Below are experts of layer 5 (counted from 0) of a mixture-of-experts language model. Rows are named router (the router's row for the expert), gate (a neuron's input weights, with its number), up (a neuron's input weights, with its number) and show model dimensions 0-191. Each number is 128 + 32 x the weight over its row's rms, rounded and kept within 0 to 255. Numbers have three digits each.
Before each expert's rows: "gets" lists some tokens that make up at least twice as much of what it gets as of all text. This comes from a sample of Wikipedia text that the model never trained on. Tokens count by the router's weight.

# expert 86
gets: "\n", "|", " F", " a", "k", " name"
router:150172216134170109081081099161147123134143085119113138127123165070161137156183170131113073138106202097139104171178145130148138075137126138143140128082121138137172181129159087166152109081132122109142091077101111116169100140108117132130116137120159085099133178104117206085114068119120092130127167121168110102123129181102075188099168123173128116139117138104132112142139106197117209162129111148169109109123136170132130128089081151109138120080129102147110141164130134147131118096105142151120233086133155117126059109085150108070117162037138112116180167127117099145139108185083130073
gate0:153178109102087193112169081062118138129128098112169133120122167169122148092132101109102157082140156129119120131178105076122132109126140058088112115156098141113118075150089115151134129137112190099108153098109165123136067106196088124172115130114105127154146155125092135178128170141107119115117129166055118141156117187126193146181131148127149161104133174128093156150095090115123074106127134099059088146181136135130107129122125077144137120148212125151049134147065155117117110174139120147133098064158083088112161130154109201131076138138108149109153130132181152118097087171019097167
up0:168168155129138148157178119169154085078084152133141175098153165104114113163122147121113187169121120098097107126161095124147133129153138205127150158146121122160141138117128096171081137056149128162138137159096133125141119136113104149132137061154096108119060123078114167111171106064114223133133160108188164180133124151098159074091150117145054100108207127151083129105186183155127120158159140137138136166140166041149095128179081134155148111140087093106145134135118114154175135124161168170092139106108119089138180153078121190071116171081094129108089156077151133101116092095109115136
gate1:121089139165094094081124105091170142112113121142135052210121147119103106192096108064138103139128089164087163142118116111147140105106110130155174085043125154156120112117205063139114140097124105133183124127148128069132078100186147127109140075102175143107104149181113137051155080113134121105075126077164096104099106160104119129114179106157126180104122209123099100154125098141123157135140092129114096120116176158160143050128063134206159134125111107140120100116178173153119177161110127167119106112144081146183156106162102120138167174122084090128099148163125137127091138095133168115
up1:161120138135072085111135123148121110170094116203100113146072091112145161137138172163140060125071141104071173095154151141077216145124114142167134069107152092047065128131118138173101144147149078148128143130095138129153160095153094086126128128097128155178136098171141141124130133099164112179085114125108074141122148111153087141147206161170090179160120127146201101182188159139133106140131177102131137166145142141118200117185116108121087134124118088101103084116160125135111139119113157145178187151111139139126081110100138072093182119117116126071179166180109118133074174105144148146
gate2:120052133119125143137122087196130103129128085089124090213143075138142142135109150120093126060130152111138109116131092135045099144116136082047079142126070117125110107141139155161110162141101087152064106105119138050166108155160135129095090160101114097151197089118157157119137140100102126127134128091114192159125093134127125148147136167072162172140171085071161151117069107134172138180082163087087074173131090136099131142100133083113124104166128151176134138119166049129040141162072116123147116107156162105079153104127109153169164104119118161153148121154168118130116116081131127169
up2:112150190138103122123145156128162152130077109109068072132214115136109112110142110175101144139074187138137113118157162095152113172167109100153165116126160134120124131137154136168119109092200138075102148151095092153119142123111158099137172140153038162117136130059142110071122100200136201180170116112144122146152145115132134141116161114141145119135098121151140093152120182084148097144157121111111119137145073141199086103133139159137118164191175056099154135150159170139170073127131095091114140172115133114157098151193158106090092071163178133160163062177072123132106170162132175117
gate3:096122120159124122147137184116121150094121114132139114128161151152090147122187074094142170094097100136099120175158095045150091151176110233180106124168095094100166126060111155122137127066184149142146120149134130118144119059138135094139144117066150188178133121179102156166132153179086118084121171155127140149071129131121129185133110179142130120100103125062115169065169101092138118166111133128156128107147089148080112066138118124167126100139136142116142058150110104200134150114131117078104086128081087152192101158162120087084144186094126125120119152127129097096107129072117104180
up3:079096142052152144108112089175137129132122146091111102069146132093140119144105115068117179115118102147182196105157176124162134138115135175129176189155118185083176138066084107164123108142081065176158073117129144097130133115117130128101112139114155180070065138091059097089156115136117152100135184119179157113118149116111073164124082129147124067142092135110137124120084083159125160147163105100190123140103193149132081139145118153105164054129127163165104132146159120183121130121115141113160126099152093095126176072134192148110092117163110120121068120103155115120140093202097158107

# expert 152
gets: " to", " from", " in", " |", " =", "att"
router:145175188122134114102110149146137111142065158167149080138193141153152083087131125141182151118108117112116102146160097120087123087171119094225120121118174137134207146119124083113097121110155096155100097144143147144165071157108186117069149156154142126170145097099119115064163117125137146194123138132097184133133154095089172108115088126095116177178142099178104128125100160149167153146157114154068113140163223126131106150079134178152081080122119099197120160117186097115122097112167129169137180151146200112073105096167123086115106118095106194152113119124110123149134132160137080119
gate0:144169135138095175115138091092107113107188125179101134164128162112123106143151122162111145053141147073105101054158127077118050140131123041104142134189141088108123083160121119105114090125183152110113140154138118117091107099219104138142090128131149121155146145119118183172106161156134150088105109184108107139084188124137144114143122131091128103111112111121113123149114141110118097066126129068098128138200143108107063069162063120118084096152134089057071121168115102159109146147112135137115123081105102088166157153094071140083122179140180120116104105096184143095065109090086095105
up0:104165131127110112123167163120123098024135116173119130126121132127164119146109155164100134108130104108151083089152080132065154113133152158103108134183175064131164146159084112155078089133210141123109132176162123172126161120100117162144098112201134087119103186139136141160134117151102175127115129071164160152112086099142153089104099126118059147109157113127136112153208116115102142140168114088127135179154146089119113127133108106157109129108092100157105109159124102200158125133181175180121133136099085123199195129073121161076143196117186156122122110077174197086105163113094107167
gate1:111141105174149077117162062126095103126195151144163059115071085129095103137087094139152119106166117101091130128189099110202101150140098110139182134101168120138095069124211127071110120067142129112154125181148128111115113123155147103145122090141152172186093164160069182094172153127100075129085134122128154151147119162152130095083126123132090147066135167153108092104102071127167156154117125134086121081102157083129158053116160161163122097104118103011124152094178136147122194133102104170112126122103137102088098141147101112175119125150102147164105137124129088116106084131121144149
up1:104114145143111135148143118153100134195089117160112117156108051133143146135124126169142129122142150164080117060141098160157128187123108139122126112095131133080111117136140116192103121105152127152133167085120147104110078099160144111132123124100135179140103163125082131139076115088120144179126157123097147156135085114129107128127172116149123144151086093113181149164090175153168088099125189104095192198180166171152171094167136091133169157188068157139113159101162096227059111111097118076149178136039087128176098116077107105127129090090167134139150104148083153172082141156139199115
gate2:196098135176145152132132106184116123065097114122160158213091121142142107130113165171087149070131096112088087112198130098099124133091137156030143127171111108108111111074106131140140134106126124118101079142158122072155136156144148133115092177088101094180124141122147149136145100079063164122122093086106149172149130104098106108138088177150181082119120118059139146138148165193180150128132125085114137190125121075100106158150107136098144126120147162156199144121138075156055166168084134136144125082140130131150134090074113131155139169125128174122158097116192109120135175056153179131
up2:122143158108168110156177163149138104130156128146121091195173139127081078061121122158049110135111187129113142173155123087138156156128084108140186128153173146057127111155175121175112103117156092122129116155125135151144211118125116090111185129117082173155140131125098103130120175191133180124159143128155081160133110101128168062096168075105124079174105111139119042109094142087134145086146092122123119119121142106215086137140100138172147157171157060111108143084138121151100061137140146181157115168112156113108111158159159153142096076149161106128118095180093070117104151088159159145
gate3:113115146124130117150137097117100138136132142108146121118192143122129120127186103102132149161119128182102132135157103113151096212156113169149137135121120075094173186070102124117096146077194181135116121090135146122109079096152145128159166131056136214182116150125102134190138112119172132135112158143092156200110107125171082171130145129120099182136077081109137168108111178120193072174142152126169133111122101174113056141124106142171163125133161151128183053143178096226101139137122176080117134165068110140151094115110126099108100116082157086101086152108135109136120125059131151145
up3:095090090072102137096158043103146162116093176119151109093186158090170114143113121097163172142133130125166160087166147150094142178144127120158176129107140155096159112128111131140132109157120029166118112123093150113131114107155117125122079086105135157113119122138050120127132101090133105124094143070133153146099169163143086158106055094166133157153072127111171105149079126141159170159151151111146157111118190168135013106119108116134162054115084141120129102120153120200106118111106075127128088117117121093094173126074180064101123107193141123137062155117137177133152105154121160153

# expert 154
gets: " s", "way", "ation", " h", " F", "ing"
router:165108181115162124091151255124126121121081080143170116126118127114201153146126168106113095128134140136109109140114149112183149038122096133190073127128127134149130158183122157174133109140104140179157114152183076101185140138050136075120102146127157080132112067108135147158176120132058131127145132123124086086137111157104129109117189139188150121134139138141118176095121147129123154173164150109121119174123116129152109121163101132191133135075140052195119137129107098142113149128145105157113212081143117201157146061137102121173140094133119097150139120120116116134190119173112110150
gate0:175189116102143156136131087059141069118148094128170115138066160163144140131145125121111158122124111115095104077111111069181132108120135090072154142138125144150068066115103104135149094093095164149110172162159128103119105057141105125140100160118110120182125137155154164187103157136097146122114148083126135077108119185114165142181111123138163119067157175073140175108130087142087033073127094067093083183173175111108090131140124060137129129179186100132092142140110181172150132169110069112137101099145074123135145108155088152147172177140133096111123072143163155137096104140132103122
up0:163185142123168135156175141164100092146093170147174119099108155136141154154132178129138145207107089152104150112106148113116169089120128131122106167170138120137088108107132083166113117106137104175087143173135135127175106138128131137142152149116102102147074139140124131170138192095128199141155149035168151149116134134147123038079104125094075117105218155145162172121161145119133136132155126102141111214085155079109095190153132119207149128109131151182137102121105117163219099145218150143140136156120129110189146137135058168119133133123088099128126124086145187121119129130090130166
gate1:123104129124140115089090132093132146118165163107201057143124175094110171127139125048184139160123097135128166153158153056177088057079108110162118110100104147143078102134171104131093100098144139102163126150151126151106067129152192110128129130154161154112108139156154168065123099198148142131110146100195119192112115144130127136068129105147107160126143155150103139110078105113183114112149075126072107165111091199173140090152081140149164160105108150152091093114190127115103182193168083180170119149119104158160161099151097176125154139131133164156131153143168110152073065125118138142
up1:150070140150044112112119132195084097153141127154122130175117094146122156120127145196203109099104160122100123082131061189157137128136093130152124111094122105089091104112102149109112076157176089121128159146076145056116118103150133128132146161113171103177130122104123179136116138105152069143096086137105153143103150124144104139102150120158138146175143059141145123195142117108151124122148140144137155160192162121126127071190149085147068151150111101116076151167134132153037114135071077105132172090080114090126122123074162124101159135146128179119178176140043171172107146097132181125
gate2:177067089152168139145156071138123135093073132085154060198129081161138143155138111136060127084136110139113090078170104150099140122130128148090098152145051074175136121108127134167135185118123107157089100162158099056174134140180118147118115136075121083162165078121159159113152087123094118194121143111077112175129107183114110129175145173124153145118142112072172138167118115147123149182120152130115128161049093153112147122157127147115150125153129142158160127143144083145072097156030078130131085089146097124127149131124060112103171090106080165115172100122148080120137103126170123109
up2:155098138130123169102152135102140108096125167130096059148202124133085129067149120141066090101133189128129071119169128161142102141187075126140156110165111181149115141150142127197124124078141166123142094157135118146189142100161125089111192101167116121149148124081105148111129094144144198106186101136170085162173102078159112120159194131170116117121142111141136095136074144049121130111152109158130187133131117129136102092186117154155156138183175074116127144124162110122096075131142113136103117154144152108146183190135162171131121076117079107100100080200098073103079192155138130102
gate3:092116157129094108198102147117151137089146104091138082130148152150158098110125084134117147066093080120159152119147136153154109118169106189111099138114119132092170167107109140108080104081149195159074105185164102144160162091132149142146142135103109165190070145158123145167110167149109157115131166119087187124122089107184162137133133199187119081101155151076132158035145132113153095197157172117122125113088120158111084117114126129148131124107155118109126110168109121231109104182116124073138104149106122145161118113134146079087074175098111081159068133114129114119107169046149092160
up3:088117165136164161117143115121184112109104145104084118084160132128167169157113132174135166104126112168178179097143166120114147140184148194137132185172060179139151090075140068171119128128087084195078119143129121140129141154143055121133103105164123177092042144107071087085126101150093130109100175159085160119144173133138151107122074112180152071136094092083160176165112102157137126141145113129119085164166130144151069150086131121122129071121129197128106152165113156159135151140131100117123083101114120141093211111100168097155056144168106127141104121105147152127143122187094106096

# expert 171
gets: " to", " while", "ah", " and", ";", "ax"
router:150151124144130054131128231158119124121091133123050135159144138141182134122148165149151126118099101140140099158118130128132107054081096132224126149130115159167137128146147119151090102124141157101160095010153144167133159129102089108084102141138173044083134064120163159125159123153106154148113134142149166141159129151083124134112139117166106085177131138148139096129087144122100123091134099064074045122157156103121219187121113157146169127148161125179088150108122114144142136110099121115135182137159196147141131124122154129148135179072100142139204121089103136109143118151126089117
gate0:145121151153140159120134103088157092114142119134153140152092168162179172092164135083124153142104125125096094101150090105176130124121139089136157140179142165147101147122093143123113153088112188134096146163115122099122119097200138130144119106117124090175070120096145108164118089150060166117051119148095110124100179174150172200158107141119139125083134116091088137150150131113097046058093167115105108219195159138100060057175104118088120120186155112123066139092136138179131102184110158093118095134134085088110143120132091162084167154119097106078109078123157103099075113111107097155
up0:128185147120134084132185127101137125046123154145149110112118134147139105145115126114125188139124107115123148135140107137118185106105122113135134178157162138165134106153108127170090164092209146147123177130138169163122158110129121162118140122179064132096084079135150131077161091089135195195121125092149186127180098184141119099074170126134076135092231161126134144105147142141116140165110164119085150167132147054147131163126120146240156084139123101126127095152142127149164138124140141163104129092098131111158190150108131147051131158088163124159133183052123183153123155061140112120
gate1:084099093162104104094106078060176098121161087137138102109137134098093133170134100072141105104154134081107168172110116062132143081128144101140172183131140150132035070145091114147124145123131173136137070118137100134097090169159154152068158122098140163147130105192121155122134138129136049084124096157212049130165089114110161148125124114144129177135132203151159134110060142132134106118103153146116208127094137129201131123123100105158139114109107076140104123157172159096112134178089108148136064128142116128152134118191079149123105159133193119135111154104129069127134084118134127071
up1:134135116169112058112091123149119092156160128140122121097124110146125119119158134163153085122102127126080170119140133134176147163158091083185096127116177110066046095123108127149107159122186136106149121083126160116069114072143159139098111181066105124161092102187090131111143145128146074178083087132128144126114129082190112162179153138151127126169107090137221165125124117108152101131114184101101183165180192097119153146184111090117133120145072141145059105167124118137053164092094140060112176124073125131132094097105126078123157154104099142127166166095129151170118148162163166090
gate2:151138140165111155097161119163095137093121131095131098228104075178166100130127143177077153095129137118139064066153167132137137153085152109050127128203114098123139133127139119152080187077160107138079127140128099093168148111175144122114104147060118078140208098107138120160119108068133167158108106159097150116114114125090116119168118155127155120142112116052143151116147127149133130120096120092141108141082101115131140146094121118118166118189153168143159121093186100128046168162036077101089103095191131125147169106155079120104115147114110205172151093135151115148126128134164096160
up2:104131181129110132138205165108123102114125126140084108170194090140072110092152131159069112146155185128126152112152147145205115142119119110166206108179138168130109145143135123204061084087155122098119122174087102173186160124120148087100179087136121100108187116083130099078161105125181209122169104132157084146159096141093159086118149090181111167155051100168139082123112167110108147141106097142099127118147092117136118159161040136139134135159158130129120114103132118136066081135110083139144105178158153123155119148167119132085101117153140127140119084169101080129074154170157138128
gate3:121102139125097133156093141057169097130133141089124101168119142148105113140180069128139124066128093127106156142109132086178091117170127192147122140171118103145165128102093151096122140083145169138126127151113115105108102143136197159181193146023090194204141100151136131158166132157102163095128126172116126150141127123155101161114143174164165170064157113109078151057123118110161121188178150118113117114114081147081091156131131141172165093146142140112130039109115124162096108146127133062162119162138132160137060151128071136103113149099144048151124156118174117149154120051162126129
up3:065129083178139161104095089129166106133097133085111137036169142117151150169136164101142174137119150119126149078110143147107160140100137124125148108139119183108171112069078098111115121137096067154112108090137145106121126137151082141078102101156153157054084098141105092026139095119097142121092158129133174142161115171126120159106116086149169113136106166152155136152089096107106135131129132097177169149157213153158114133134188097107150050150121145156103135148105105106088111066068122129133120103098122145087201148122214100146095154110090102155101146093146145114171061181104163155

# expert 110
gets: "\n", " ago", " December", "ince", " Pre", " October"
router:164183134077111121089133126127200106120082074125110137101150140091137153101145116182125090162146177108160151164098101119076138087105124098155137149139178134167152177134129155168104124114091131143112080095073128079185130095130087098087110152184112145166117113109168144142155100169111184171153090125184098102147141111108140075062165098139112123166175063157085139169153157156171221085156143122100130091157184157168096103145094164162150148119110124096163149175129107159109121090107106182103179151131168106138166119105192099146108162150106149110128181064106151164171121180100107138
gate0:135115084151130192123153079099164074086133068126137106157100100136156157159135102126145084105121115110105117094144126111157141094112147069113151144127089139142076076145103126113157140086123149191129185108104147123119093110159117137128059149076064146147172110149120139138107169175155126131082106196129062156095180172142153169132174150094187140057138153114103134140143071116074080059133144078118058171158141147094109092116108125077148130182172102142106145128141080154095115172099101141093102043140101135100147152127124150110136135138178097126085082127174132131085106057089092108
up0:156179162099126078130201129147129155064137154138129146096101154107161147110087159162063143195079061132140128184157129125129223103147142159068134160111133111126105164135133132190110159119205113143114148153127112131122121127111091136051119152155053120085127166119124097169150157127153156148133140070144142137128130137095111043122163133107088092149178164135118120176138114146121099174168126129138113201121137101150153139125097100221169136134074147205117074152146134195189131128141177162111133121138082135167176125105145152106147131114129101109164152075147138135131121126101144174
gate1:141098140192101128123104106071110097136156091131114114211155154090095144123163125105149132101133137120123093130154137081159052057165115151154181094116136171165095089127116168138123097076144137140172144159122095113112089110154152122138178126155161193135129128182132189041159077170107114110073112140112101175123098111098160121130147140174116201144141145146127120124083116182140145038134165188094130089132135118155120102132075128132055132136112131075109088102157137054124198174132081136128081189115117115161141140148108099107158142159123164134108165184136143120084093111171140104
up1:141103156138021119113072095120115103156146091196081150170097129123133110117170170169113123108086135114115173047130145129130085098187092121106153093099146089102120132141118185165097082120162075141119137150082143123128110078170139091101168158105129147176141150177120193098152107137108162166110100085073138144111193051143160111093157137189130148184144080137149143142127123158153136098185194125097111115168174114116139093182096097130094157117116151077128153161143135166092160126132114081131180126145151112134124150116140120117170145170121154130130211189116134157099162134088179091
gate2:130117124128166151135178091142100144104088122097200171204134113128146151162136121184144126100068153163138097049196110171087095136101114126058074184087115110148132112100128107133105182066133079098075135160131099065156116134148140125107126146119148078163145106114166182157104093082055118158157095095099149162137117159090134129152114146115153120104172109034145138113161103150158064156070123117132156168143156134145123162115104119155136156145154121112158124107130091076060177182082040108091097092120131104129147110163115096139159111114123167123175136127151081145153138107113154145
up2:084120142108146147158217142083151119102139072154170119157206107152103108113142139170126129121102217169159104102182089130107114181089095061097154145147136159122144074112176079181104121105164115116080142186133130139130135117139122089123143114143163137134117133065135110139108096107143144139200134134186166142128082083133130102102215104133139166148146114109143092111119210046115094106109102138086132120203134102181085159161110111185134119185184052142121150106117157155114091148096095099121129152136152137127128149175164149133109141118147108142146126175095110185100173124125151139
gate3:079106121171121147160145174107117122072112108052111123102196149144110117085158111067137100108117153192102121162157121080146084137142110186221100098112118098134184124110168157134109117091210143187065102129153147134099085103142139122147128129120123197172105099148121167112028084132124139078134144169116134159122095104165121158152157168117142194118129107098100169105137130137168078144107147143104107084137074122122077134133164147166110139115170172097156083143134115185138149158109144071097119146107093146185078143162124099061104132084112104143137147133142155129106148077173104172
up3:057127069114160164107160129142164082118101141028137090070163120136140080151099103087129134150159127146137222131113158147153145102116133121165164158164103190123156081096153093112108109150071081220117111098095126169108114101138109146132050113120138126089092092075065061078127043097095149114137165148195132092127153153117121147133070107105141153130122134139156132155136084123132130155103098092140102131135155125137086142127104196108199093137140164098128152097151162171102074116116106117108128109137132106141179123135158111126064092141115073128097112109124149151149137180132144175

# expert 68
gets: "\n", " 0", " 2", " 1", "0", " would"
router:138135106139157087076111140207085100139075142117102065125150156135096140102147152103124109129155108109147090121087080107089111111073110153233142034124147134136124131139148077099125074098158091158116076069108057131160136176115175100105136133115197127090155076113112098072168098173129104187132126142164106099226122125123137112104161134142103116125171129139094157118102086181138163133163155147118117158151134156144097146160130149158114126092113159123126145135054108133133125129193131173160201096091174119140096103153160125122108114117116144111206114095101168124127127188106114096
gate0:121120161196122150163160138100149091088142067159177118153119117172133149146103082132110150079126107112136113055128112068132099118088138067084122128127152124123118084145080121139122131073138162141092138180103124113120106111202122128115115130095128103158104140127128106208137097190108124111102143143099098093140156140094150146144129171133128108116135164089059108145099118122053079056131098105094103181173141146102093104136097076135156151144229068152051117126138154172123086151139133146099099078144095159136160156117077146122135174133149084117112086147182148119059079116046110120
up0:118134169134131088114218153125126102100124141136153114086136114121150158149082122152073164124126125116096099096186163118157194099164147157133098178147157136136102111134112047154082186126173181129146180143128089146146151110106090175122155128159083132161089142066148091164174130134103197138122155100176156143121092163095151130079135118105071161140204174120121145170135146163099141122175162100137119193096153044153126130148086064143130127151104044161133108120162153158189110108124184158111140134088104115155183135131121156108110172119132113124109108056144188136106143112119137188
gate1:157085133149115128072145104075181155097193106144126132207174170086085127120099103106162128152175120106112180175179115087149136095143123137118157148117101160185092065156129103138091148108116116152165160099186136089060129121136136167117208123110153124127124169158135185096169094092148118109106146096152160135130118142096160143066111152136113166113159160164130117115022142129144146124114103168092132131114106156148113099112113123133086156129101104079143132077162158115133186219155071191132046166147124119173102150154103136171098113115162108166134166112143103139093073117161129165
up1:112084104159084090090076172168099062168131103173143101152112097106147132143125087160151068138135131126121158097132104151168149156134118123133123072132126079039094116100155119142097091147198099134116143141137153114090096099158146114102097128095148114148140144137092144124129105134178105155136093117133145146147137088207101099148176115166087179155107070160158142179156100132147095141163136109116151164171191129144155090162150123145115170091117170093057145192139113159116157116105124061111169112055134186142088142115145112050158095135140142122171168129066207163129168158115186095
gate2:150098136147077165146134092198121137102083105138121134217156093141144154156119142212100129087118079134106120083143110149098114140105132148079088172142103077120114126128112113125133239083100104136093142147130133060177128149111121149110135089111113078166143107089158148124156117105098162172147086071068220160138098147138100092158079149125148080131121127054168139101151158176203095164096104055115119154081123139111135174116154117136156096120162097128143159107122086145064166137091079128177131133160152131119147114139104124106158111099176141170135129108171100148109120093171142165
up2:141110154116134151144168150136153097070137102102130045176203146147122060117155159151128090079148171110140140121167080109152105164162104138160173116149188127114093117128135124180097100084152117116084099146126156176188143111163107117097166146116107080134141134086084111142086131171096202117135129100187089148187130125101123085103127094187127099161087077140131106124078135082148138167129094167059138141141123117172087124205135157196120192213137072160098163110135146155104139133131096114106103152108169115118101128182158108146113106126143116134119084183111070127079171138137158126
gate3:101141141128122119139091163111147139090147120077112103133159171159111124115152092111107147088120107152107138121149117031154093140122100198153148143134097100115198161101117142104122110078146122120070063170156150184102134080137164119176179099060107152135117124172114112164105150121094108121086145161133154130118148102202130164152138149150119097068100111080092191130169097104149098180118125153160119094101072134120085093121112150156097093103173108159174061147144089214115142140099129087165123134147135160184107162127118127054113160115120035133070146112160115113122134042121098122
up3:089101165120099139110156050141176169104101143097095084050110114120155150164133098103123197105070141136144119087126215154154156136160139152103136154121129196127160061071088123119111134115101082127164124123071162080147145122151110139104101155112118172080087128051066099110115153126125156110118196121145119084111117112105103148127063133146179131142123188067152113102076105153179133129119129098139113131144204120147069107125115119110173076164134159123111134105130170133125105122099097120186097101140084093123177115082196106155098178157084183113095117130118148128141101151116170166

# expert 97
gets: "\n", "|", " 2", " of", "av", " a"
router:080144145142205179092080123101114113127140078139119091065106165124128118077159124112156128117115165121081128092056095144125135095093105077147122182129139171168118114127123124104154100081176156136158109094101089112147156124073115139140066123191102067147083089147111116142155142083122116163074151131198077107162119120137172134106142121173148159130126203175128145163189069159128148141122114074132083139163215145162115123136077148153117086150098099133108146132079121137090100102180075112176161109136138127124110086053188156128120163112121121185175102117100140126146138185126145155
gate0:198137123115150186132132078103159102092148071084149146172106147110106148124101067081128124108128140116095110113163125099123139093159136073058159145164127136112115114118092109129152111103148157105115165134089129104094092067150138113161113149106116151189155087170164160181147130201145146088108137122097118137099193174083133153161155141115113132050153133106068104150098129118127107085155169102098065174182129158093060092162126055158150093154160083146089142136099194168107075164095107104109080086131100156108159169171119134075097192130114097109129121127120065170100138142103112133
up0:145195138164106109088217135109168131115095148124122178098140193091128085099120126110058147184117103139153164127130104135166156069151143141130108148173165112126123148106165122132102091090154101160136197106140080176163138105113086126143124140195140084171084150124134123131162155145120161122135166088142214124127161153053146052072095128142037151086182159098138156125124127175154133158190169108107150191144138092136119150147126141188108136161137127154101097143114173157164113119186171164091184117120133130193119133118117128114157174091139082138114116110179159133082138127117114123
gate1:114115113152077138101123100087119149116088096049163132149138149072115135152142126048152145160138087108116151175143092065171132114164127090111181146080082105165080059152158106151119097145137133158174142105131116114091092126202158122142168106111102144147136099223121183027153139111145073103067128149148105221120099141104119146133155108111092173175132121160104113152082116144163100124134086151062125144122134156189106112099113141180165138187087146141125085110158153128139162162124075142149097134116121138117137133177108148156107126121115086177109145132120103167134069081150171150
up1:111136107132051150143121157157126118165086114148164142174083091133127140144169166152097126134109148088078173102176106133146186160128128120174159126113097071049061127122132148169130158133180086168103167191051158087097133086111197089121125159079069079131134088165095140107114187132127119178102126163114122165136150055131109144129179151157095135155093101118156143132182159130159130100167149095111160181189181111142120082157137097141157119164119145117073132142146116123106100143119107083151168165089161117148078128132147152081182125149128102140177188162102148167102137131112190122
gate2:157063126153120139145120096132152098091113131108105084200076095162183136150106174167095138071147130122109120073150116111102090120117131120049111163154138103093128124111179156135125211084073114147049099123091148064188138084183175130111121186135087073156123114098152133131152081079076153176116135074100169165154127130111128134152107141114182097169171130122168146154138164146162101165105139084119122195094133136125160155109125135108142122143139144146169139154134140126028128151067058119100107125139130118141114123135109131144160119094144196169155148140153130123096105054142160170
up2:135099128126111152145154196121163092152135121132100078177225114148112110115140142162066088170091135084162085121172138176146096155148121098135150090144119165110114114119169163190115135089162139168077145169070112133190125081136145109123161121129081105119121124105151119104143122184119207169137111139177117139143143076131148124120147088198127164132130102127141086065086132092118086098139135122055102157117138121215101093159119106136126119223124083131093154142164114113085093109141116154123125157175155109120104161174166110060124122155148115124129085224123095081081156135139128133
gate3:072126150163119149137140099099133122077140168101121092109123109187150146138191114140106146097044129161107117142123135122144096133139116247161143155110109094120182146092118143089120153080156146125129136146153080125155130083100123134157144079080109161155130143188119124146122082126085144123125159160112155110102149124120137174129146186086110095060119083069129126066140132100169111174145134124134115090124083130092089072134134126185088087156134149096158105177157099220082088145106104064174104126069089120154091159113139117123126178112134076154099125136165101074137106037150114169
up3:052115111143105126124102062136164161144109195098120090074150154124165114168135155075135161146105125140147134165129194124111147173152116149129172141127105185079169063063108140142087065113047075181183113115124113186145083121126102137147096083130105171099072132106041108060113100067151138112104196124168135113129141156153096138095070103138126075101119123090172163149112070129147164150151102128151150143149195129099091138110121139111152099151118198125153105134119102103125126104132124114127115095102117078118189081093178108156119124153109107126092114149116152143132100165086123166

# expert 118
gets: "-", " was", "|", " is", " turn", " would"
router:106176145129087117113120148140147128095109126099113100106150132118166168163095141124162137161195080132117136156105137090169091078109101154188121099085139133108151121166148084145104087119115156152114082109123130103171147106186099113097104110124160077104136101136153145123133119208053101200114057192160143107109149191095088158152095137178121078119119125191122122125183099111094177160139159124085091173120133100135123125130130163112095162093123100199102216111134119141148184105151136185150183101086109099114121093150166095122084077129125162179098094128127158140088147162053071108
gate0:124153168154095172114159115079156093094140121102103120137090132159140132106122142125138141069120142118032145072141101093136084110125133096073097133146124126119113113104112105120152145088128139097115153120096158063092087075201054129132103131118091135121091164149137127154162181178088165115092172169126102102107134159110164123163163147139170125077165129099120156140122139147104032076086120069105092173177138158083078055181146102125108137199184081120122105145138146136113135126092100168084123088107086067177145142125139110063116132127124111114097111134169105117035103136101100125
up0:117231193152066127101198145120131128125130122133157129117124198098167124160098142121086148180111087128100148138150114160148154079162135179121127163173142107124147169116132120167080129172184111156115133127157132114099127102090056122117106138171142081111094130150146210152175192109138188145117145069139155110104128136097136056151138154121080137112215168143117133129165152127138090144162111101131152190101147136092136161156107111190120157173126089153087062124159204154172151098156193173114140150122141118153181130113141157076120167143134083123127118075141151130118146126102167149
gate1:087124156159117081121126142107137136093148113130138112221124169062109123178122117097182125140145153138114149151138073078156085096146098161149136142090108133140075070167179091138079097088124131101166104087152129134115067087199143121123160128123167132148121146136125198105095173136109074132136150092158090163132083161067138130087154139151127150122158193175089166199064152110128118152136122151117202103119099157161166087111105113189126188143104141120152096140168128152122170166062082186131122141112121127179110195150124107131142158115149123124135132115133106121086035082152122147
up1:121118156155083120135125174174131131145142109204139157202067089074111131130150131179153098176116145109077139108147111137148128164154110130190122160102179123005079106132127114163119077171152084134137124107089163133100078096170177100093155152099131139170144079140089178154112166115199092128101143131105135128095146105145125169090146122137043126137144117163138087160166084102156119120161141094136176139158159094110155121150105069156135123131119141128145135169125105227078089150086099135145161160090142149148079135084108104091172129118150132089167146157113181133071157137121129104
gate2:166105108174118144142125114189145111122115136104100106233094095133184149151159204170118125095150117129140110097128136133121098094072145088093084145180119106148123132129167117155138161095138107148059118158097135059186148151159129150071119179092131092157167128138175157165166152118099099172126106124072159199141088169120097138139115194159161111133128134026225113104134139134168142163109138098107113174125132134168125151094138122104132117145135155137157122126151116092068144142091082109100088143134153157145138150147130124087122129093180206166145144120166103167107100096199167115
up2:123133126140144129142212213134125125098145111117038098145226098141112079104126132156060096083115145109167082103139078128143146196130113142180143116138187159109098094141169142207101102125138128098064093137160121147167178096139167117122158151149129104161148120119163129066148122178140158143171151082181102179157099105131135155117144087115096158156124095138146054131108129106127171109115077166106119139135142122166132132176144094135113097144173107117134127109109082132101062137114103159135147116155176130164129176155182111066117125115145164087136076125054097063087126127151135149
gate3:081083110150103106110097137104111145061104113111113091130151136180146121110162097149100134065085129121127138180129136069156111139144118207168104138123156133109165158068112160121124140104187137113149112126133116102143146090183163100172119098077171198142135110179111163173065142135106139084132126171121139104116122104145161219100120170117101100122152081099161150062119115075195145167118156091136099054142092115095095090103100120164121096129150101122120119136136162201121106156137144073171111160074112125172125150131099086099104158135143100185078140142160092058109143044133096120
up3:121138170113122116104149090152119086126073179066085123082172106104131148145122104108153119108096147141133152079143147125117163146173142193110163148202115118165155067076118125138123148115033066184092083109084132108111111127105098141160087115129097153088074141119070072051154173100120162164100180160163138116128184125054102126127092140171155141151115131135138140166084102155131120147153182086164152144151149199173117152139151118140135117178136175141091126134085141087104142079087133114143124090146099103085147080119154081162135138186097114149136158124163109117191096167075136150